config.toml
hidden_size = 768
n_experts = 8
experts_per_token = 1
router_score = "sigmoid"
normalize_top_k = false
router_logit_norm = 2.0
init_std_router = 0.0164
lr_router = 0.000929
norm_eps = 1e-06
tie_word_embeddings = false
optimizer = "muon_variant"
learning_rate = 0.000963
beta1 = 0.95
train_tokens = 666700000
dataset = "wikipedia_en"
Below are experts of layer 3 (counted from 0) of a mixture-of-experts language model. Rows are named router (the router's row for the expert), gate (a neuron's input weights, with its number), up (a neuron's input weights, with its number) and show model dimensions 192-287. Each number is 50 + 15 x the weight over its row's rms, rounded and kept within 0 to 99.
Before each expert's rows: "mostly gets" lists some tokens that are sent to it at least half of the time. This comes from a sample of Wikipedia text that the model never trained on.

# expert 3
mostly gets: "″", "area ", "signed ", "line ", "announced ", "tion "
router:62 53 26 46 63 50 80 64 40 28 42 47 60 47 55 38 42 16 35 43 62 14 48 52 57 44 66 88 36 52 81 32 76 35 46 57 43 61 47 26 45 64 65 44 58 49 54 44 63 50 35 43 54 50 68 45 40 47 62 48 54 49 15 47 66 60 67 60 67 13 67 57 42 71 54 48 41 45 59 72 41 33 49 39 33 62 54 49 19 62 34 86 28 60 85 32
gate0:51 60 32 45 59 62 64 29 19 32 63 55 37 81 31 24 49 37 58 42 43 55 41 81 53 76 39 58 45 59 34 69 39 46 55 39 71 53 47 63 34 38 53 41 55 32 55 99 47 46 47 55 68 66 52 61 81 45 50 56 23 26 49 55 49 62 38 41 34 59 60 65 37 61 42 59 62 46 61 41 79 38 52 51 74 56 51 59 54 48 26 56 52 35 73 71
up0:58 38 39 35 90 52 63 41 65 40 63 47 40 38 57 36 47 59 50 50 55 58 66 52 37 83 59 60 68 18 51 44 53 60 27 50 57 18 63 41 72 32 47 53 40 50 32 69 29 53 68 48 36 33 23 49 28 50 66 48 58 51 58 45 51 72 62 56 42 41 42 56 29 49 50 54 46 69 46 56 38 52 65 91 43 64 61 45 76 64 35 47 34 62 29 15
gate1:48 55 48 71 55 72 61 60 58 59 42 54 56 70 45 51 54 50 48 31 91 74 38 40 51 63 24 46 26 46 32 43 58 53 56 71 43 71 43 54 49 85 49 79 79 27 39 73 69 35 37 27 48 34 55 50 23 56 38 43 57 59 52 55 42 54 42 64 47 56 20 74 38 35 57 28 40 37 39 63 40 31 28 44 51 20 87 53 48 73 55 54 37 67 38 58
up1:48 84 28 38 68 54 61 67 53 20 47 74 56 76 28 40 48 47 65 38 38 38 38 45 42 15 67 84 68 58 36 59 34 48 37 47 45 84 66 58 57 56 21 73 58 41 81 20 72 39 61 44 50 68 40 44 49 71 17 39 64 66 54 34 55 71 38 44 25 57 73 41 59 46 44 47 48 73 43 77 58 59 49 60 51 52 71 38 55 44 65 34 72 33 54 53
gate2:28 64 30 37 74 59 24 80 25 62 43 46 71 35 68 29 23 32 87 61 50 74 61 52 36 52 44 56 68 56 24 27 49 65 19 11 54 23 74 32 54 64 54 51 40 27 44 68 54 45 56 59 37 30 62 41 62 41 57 55 69 35 31 37 25 59 42 52 75 37 58 50 67 64 75 52 76 46 41 41 51 45 37 60 42 64 28 47 51 46 16 72 36 24 48 61
up2:52 27 23 43 60 59 63 60 43 75 53 46 40 56 39 42 35 61 71 63 46 59 57 55 40 20 48 35 54 75 28 40 63 50 47 50 52 39 53 34 32 31 43 61 20 27 30 48 42 40 12 42 76 39 49 46 69 54 62 12 55 60 42 57 55 48 41 49 41 38 67 74 57 89 44 77 38 47 35 49 60 69 50 41 31 48 64 61 61 59 64 74 15 34 51 57
gate3:81 53 51 65 17 49 47 49 53 48 20 41 35 51 62 35 60 15 52 52 55 43 31 47 69 57 33 62 64 34 50 63 33 50 45 75 41 51 59 64 39 56 55 38 44 61 55 47 35 28 48 44 56 37 50 52 52 42 73 42 62 42 40 55 65 48 47 69 35 47 52 17 59 53 33 42 46 42 32 39 43 48 29 51 67 38 61 83 51 40 58 50 64 56 63 56
up3:38 63 46 42 38 47 80 67 48 58 99 69 84 40 36 53 34 66 48 36 48 50 73 58 38 47 41 35 38 55 48 55 63 50 36 55 61 65 65 35 57 56 37 33 53 56 37 47 42 60 32 71 46 46 69 30 47 45 28 63 37 44 43 14 15 60 47 20 47 47 54 57 55 54 40 46 52 48 51 40 59 39 28 63 47 54 62 00 44 72 19 51 55 55 20 51
gate4:40 44 49 69 49 33 49 45 65 36 44 47 59 45 55 59 72 38 38 59 63 50 29 43 78 55 50 20 57 51 65 57 89 19 53 39 70 58 54 55 65 46 33 37 58 36 52 63 65 43 41 72 67 48 51 56 43 63 61 59 49 46 38 55 36 53 47 36 51 53 43 52 23 51 44 39 55 46 42 35 36 53 51 68 28 23 38 68 40 59 55 60 50 63 62 63
up4:59 43 74 62 41 68 42 35 73 51 27 57 73 36 67 52 44 58 39 53 49 23 43 29 41 36 49 36 11 41 31 23 34 58 38 39 59 15 63 49 21 56 33 48 12 37 40 37 23 38 38 40 67 56 29 51 44 59 45 64 87 65 36 48 52 40 26 39 67 99 43 49 36 57 52 54 50 11 56 59 77 64 54 46 19 60 41 41 47 52 51 62 18 28 09 28

# expert 4
mostly gets: "ad", "id", "Am", "ay", "tr", "ud"
router:40 35 72 36 61 60 60 47 43 55 46 41 38 39 72 42 61 72 60 54 42 34 59 42 60 61 42 78 41 48 66 52 44 49 54 70 41 81 55 49 18 92 44 60 56 53 50 44 51 58 52 18 48 20 86 51 62 54 43 51 54 54 30 35 50 62 37 62 40 56 70 53 49 34 39 33 57 66 50 87 80 32 57 44 52 46 42 31 20 40 61 91 49 51 05 29
gate0:37 44 41 56 40 56 46 54 49 64 66 35 51 34 59 79 60 37 37 31 26 51 36 55 72 69 60 26 09 48 51 46 61 44 59 52 50 49 37 52 62 60 53 67 49 53 34 44 52 65 76 52 66 56 40 19 46 39 56 57 45 42 63 47 35 50 30 33 64 79 69 47 53 61 51 33 65 42 42 47 38 36 54 69 52 22 61 58 68 35 32 65 42 60 26 62
up0:41 28 83 43 71 39 46 50 27 38 59 78 58 59 66 34 45 82 69 66 51 48 20 55 25 51 45 26 79 40 42 74 43 49 54 59 65 79 28 35 36 38 46 20 36 25 57 58 39 56 17 40 76 46 46 58 51 52 27 65 45 42 38 49 63 48 38 47 62 32 56 49 53 38 57 72 44 54 42 57 62 59 59 67 24 70 43 37 45 43 66 45 29 43 50 69
gate1:57 53 57 45 34 72 66 41 53 50 39 34 65 40 23 40 48 46 58 44 66 32 49 37 18 52 54 46 58 30 59 62 60 27 54 45 71 70 48 54 69 64 40 72 20 55 62 50 48 58 59 46 40 22 48 48 49 62 53 42 58 37 63 45 62 53 52 64 60 52 67 39 56 55 79 44 60 59 53 60 60 32 34 30 44 40 73 61 66 65 21 49 17 58 33 40
up1:34 54 29 30 59 28 62 46 57 40 48 54 30 54 80 75 47 71 46 33 49 32 56 55 50 46 43 58 34 57 55 42 46 55 36 43 35 23 38 78 63 60 74 77 60 59 09 20 52 41 70 28 60 58 49 50 75 40 75 63 35 50 37 41 64 85 56 79 54 61 30 54 71 44 55 48 67 44 54 51 36 62 45 46 55 35 66 36 46 52 53 18 54 26 45 66
gate2:46 44 60 71 28 69 48 48 47 43 56 51 67 45 47 59 20 45 38 72 58 41 33 41 65 46 36 33 44 53 19 34 70 70 60 48 30 32 53 44 31 47 65 52 66 48 65 78 47 68 56 61 62 53 63 66 80 23 67 59 37 52 42 47 79 54 57 51 47 50 42 38 39 48 36 52 56 57 49 43 35 67 70 59 55 38 51 54 50 90 74 55 15 21 54 65
up2:67 58 49 44 39 54 32 50 55 40 73 57 71 71 85 77 39 86 66 54 43 50 50 64 58 56 68 46 30 25 35 26 39 45 66 46 30 24 42 52 62 73 49 51 60 60 35 51 57 58 54 65 35 25 35 64 45 37 49 46 39 34 39 42 51 55 41 83 32 45 61 61 59 23 69 32 40 70 39 45 54 57 21 46 75 35 45 43 49 45 40 50 43 46 48 21
gate3:40 56 71 63 47 64 65 39 69 54 32 53 59 60 46 38 36 58 46 85 47 59 39 71 75 32 29 38 25 43 57 26 54 61 31 45 27 21 64 47 69 84 39 63 67 55 46 44 58 40 74 67 62 40 45 57 30 91 57 48 55 87 70 38 56 50 76 50 42 40 51 53 62 47 58 66 47 61 44 54 34 70 61 35 15 66 34 39 35 79 31 53 35 64 16 33
up3:49 60 42 51 48 33 52 58 74 64 42 66 43 57 37 61 45 73 71 65 60 44 66 62 50 75 46 12 37 36 34 36 35 56 57 48 51 43 41 81 47 47 42 63 81 63 46 41 26 47 65 64 63 61 47 57 52 84 39 67 60 65 45 63 74 49 53 31 50 51 46 42 36 65 69 46 41 50 21 50 56 50 67 59 42 46 50 24 27 89 38 60 24 54 30 28
gate4:66 77 72 77 59 47 74 38 57 48 71 67 27 31 45 54 63 67 47 59 37 42 41 26 42 41 45 56 73 59 30 38 58 40 33 48 40 26 51 31 66 36 24 67 58 42 34 43 38 38 43 34 57 34 63 35 72 62 60 53 73 37 56 37 78 38 17 51 67 44 56 58 56 65 34 66 42 39 74 25 44 68 16 38 51 98 32 53 48 52 69 50 09 41 49 41
up4:47 75 71 45 57 50 50 47 60 31 43 14 60 74 43 72 74 49 27 69 38 34 50 33 71 67 46 31 53 48 39 31 37 51 68 62 56 63 43 49 82 76 54 19 27 66 83 53 39 61 39 60 35 34 50 39 63 41 70 31 33 38 81 82 82 54 39 51 49 59 46 57 55 42 44 61 44 40 53 50 61 27 64 70 74 30 59 50 44 52 50 60 65 49 75 63

# expert 0
mostly gets: "Ch", "con", "Mon", "Di", "Per", "Bur"
router:41 52 45 41 60 60 47 49 43 53 60 51 43 62 67 51 50 64 64 51 62 50 46 48 39 45 41 38 62 53 72 54 42 65 61 36 52 81 61 43 10 96 45 50 46 51 41 64 53 37 37 18 23 32 64 46 49 48 67 42 41 40 32 43 52 48 45 47 38 36 77 46 42 34 45 46 76 78 57 71 64 27 44 58 57 53 61 37 34 29 65 78 49 46 07 78
gate0:35 35 53 28 51 70 54 55 35 41 34 47 44 38 57 68 46 49 40 30 38 51 22 47 42 80 43 67 67 60 61 61 63 37 47 37 73 50 47 20 37 51 45 58 35 48 40 71 23 50 55 69 33 27 50 56 32 37 46 40 52 58 33 32 26 60 35 73 51 37 59 84 49 61 40 70 62 42 45 44 33 71 44 85 70 34 52 50 53 25 41 34 56 42 70 62
up0:19 52 51 75 32 52 63 62 32 48 40 41 33 40 60 63 37 63 46 56 37 53 76 49 56 64 51 67 32 59 53 39 70 20 51 64 55 46 39 20 52 51 38 47 28 43 42 55 80 43 38 65 50 32 50 62 60 57 68 50 71 44 63 40 54 65 32 55 37 55 28 53 36 46 67 47 52 40 48 31 68 57 52 72 16 23 50 45 25 39 41 15 38 40 69 39
gate1:51 19 65 42 31 71 61 68 59 18 47 53 56 55 50 63 61 66 62 62 70 78 42 76 41 48 45 48 45 46 76 28 46 25 64 48 51 38 75 33 28 51 45 65 56 48 43 44 58 19 71 45 51 31 69 44 49 67 33 47 58 39 47 38 38 53 44 50 57 53 51 47 30 44 78 58 79 27 62 67 62 66 27 62 54 49 75 83 63 42 43 38 64 64 44 47
up1:54 68 37 64 66 55 34 32 48 45 55 59 74 54 59 57 64 44 49 56 65 35 52 44 45 91 46 51 64 64 61 63 21 44 37 36 35 91 46 49 73 28 41 45 59 58 60 51 34 37 93 46 32 69 75 66 74 51 29 71 64 54 46 69 18 50 34 20 28 64 61 52 49 39 55 55 45 66 34 56 56 76 35 39 52 58 49 58 33 68 52 31 81 68 50 52
gate2:70 27 55 59 13 49 71 32 57 51 35 46 25 33 55 57 34 32 40 41 29 59 75 66 36 48 54 59 41 48 44 66 74 33 55 59 32 35 53 58 24 15 49 50 54 49 76 36 46 52 53 59 70 56 74 56 59 60 28 62 57 54 32 40 38 54 58 48 53 59 26 45 45 53 41 43 42 44 45 26 57 57 60 25 34 51 29 66 70 45 52 53 40 66 58 11
up2:54 80 43 54 69 64 26 75 59 59 70 45 71 57 31 46 56 70 67 54 68 59 21 47 48 71 42 45 47 54 51 37 12 63 54 49 60 58 50 45 83 82 51 56 55 50 41 60 57 40 35 55 46 48 33 61 31 47 72 39 48 51 64 60 63 43 28 41 56 38 72 56 57 38 60 45 65 59 50 60 56 46 51 69 75 40 71 25 27 54 48 46 72 42 43 91
gate3:55 48 47 79 95 33 32 45 32 32 43 52 63 26 51 50 58 63 38 46 42 41 45 50 47 50 38 32 26 64 55 40 53 54 63 72 67 38 53 55 47 46 42 34 60 16 51 34 44 41 48 51 30 52 70 22 64 36 59 46 31 83 40 47 52 39 70 63 47 27 73 77 38 64 75 52 36 43 43 50 21 49 82 53 60 49 55 59 57 35 36 49 27 45 69 64
up3:51 60 25 42 59 67 44 54 54 42 75 74 50 63 47 51 54 75 36 49 36 43 51 79 40 37 55 42 68 64 61 58 72 55 10 45 68 49 19 93 62 82 37 75 41 53 58 40 64 24 58 52 36 34 84 47 39 54 62 15 58 56 39 44 56 42 33 53 66 52 64 73 46 73 01 51 47 63 79 55 41 45 48 66 24 40 44 37 26 40 30 47 36 32 63 32
gate4:37 63 28 47 38 64 56 25 47 30 31 68 48 61 54 61 54 50 63 67 37 35 52 35 51 52 50 47 55 53 43 40 43 55 80 57 37 46 49 39 54 73 61 35 61 70 42 55 36 62 66 39 26 14 77 45 34 53 59 82 53 51 58 58 51 77 38 65 43 34 31 35 56 43 40 49 26 49 52 30 27 70 76 32 58 66 59 36 53 57 45 40 62 30 38 24
up4:47 32 56 46 68 43 26 44 35 45 52 50 43 57 80 55 61 68 35 77 46 27 44 84 29 27 51 46 93 69 61 16 53 42 34 48 39 44 46 38 48 29 64 34 48 59 34 26 48 25 37 41 55 42 59 45 64 46 34 12 45 45 50 57 39 16 60 49 42 33 46 40 81 56 72 27 43 34 47 61 48 51 21 65 37 63 78 79 36 52 44 72 49 74 53 40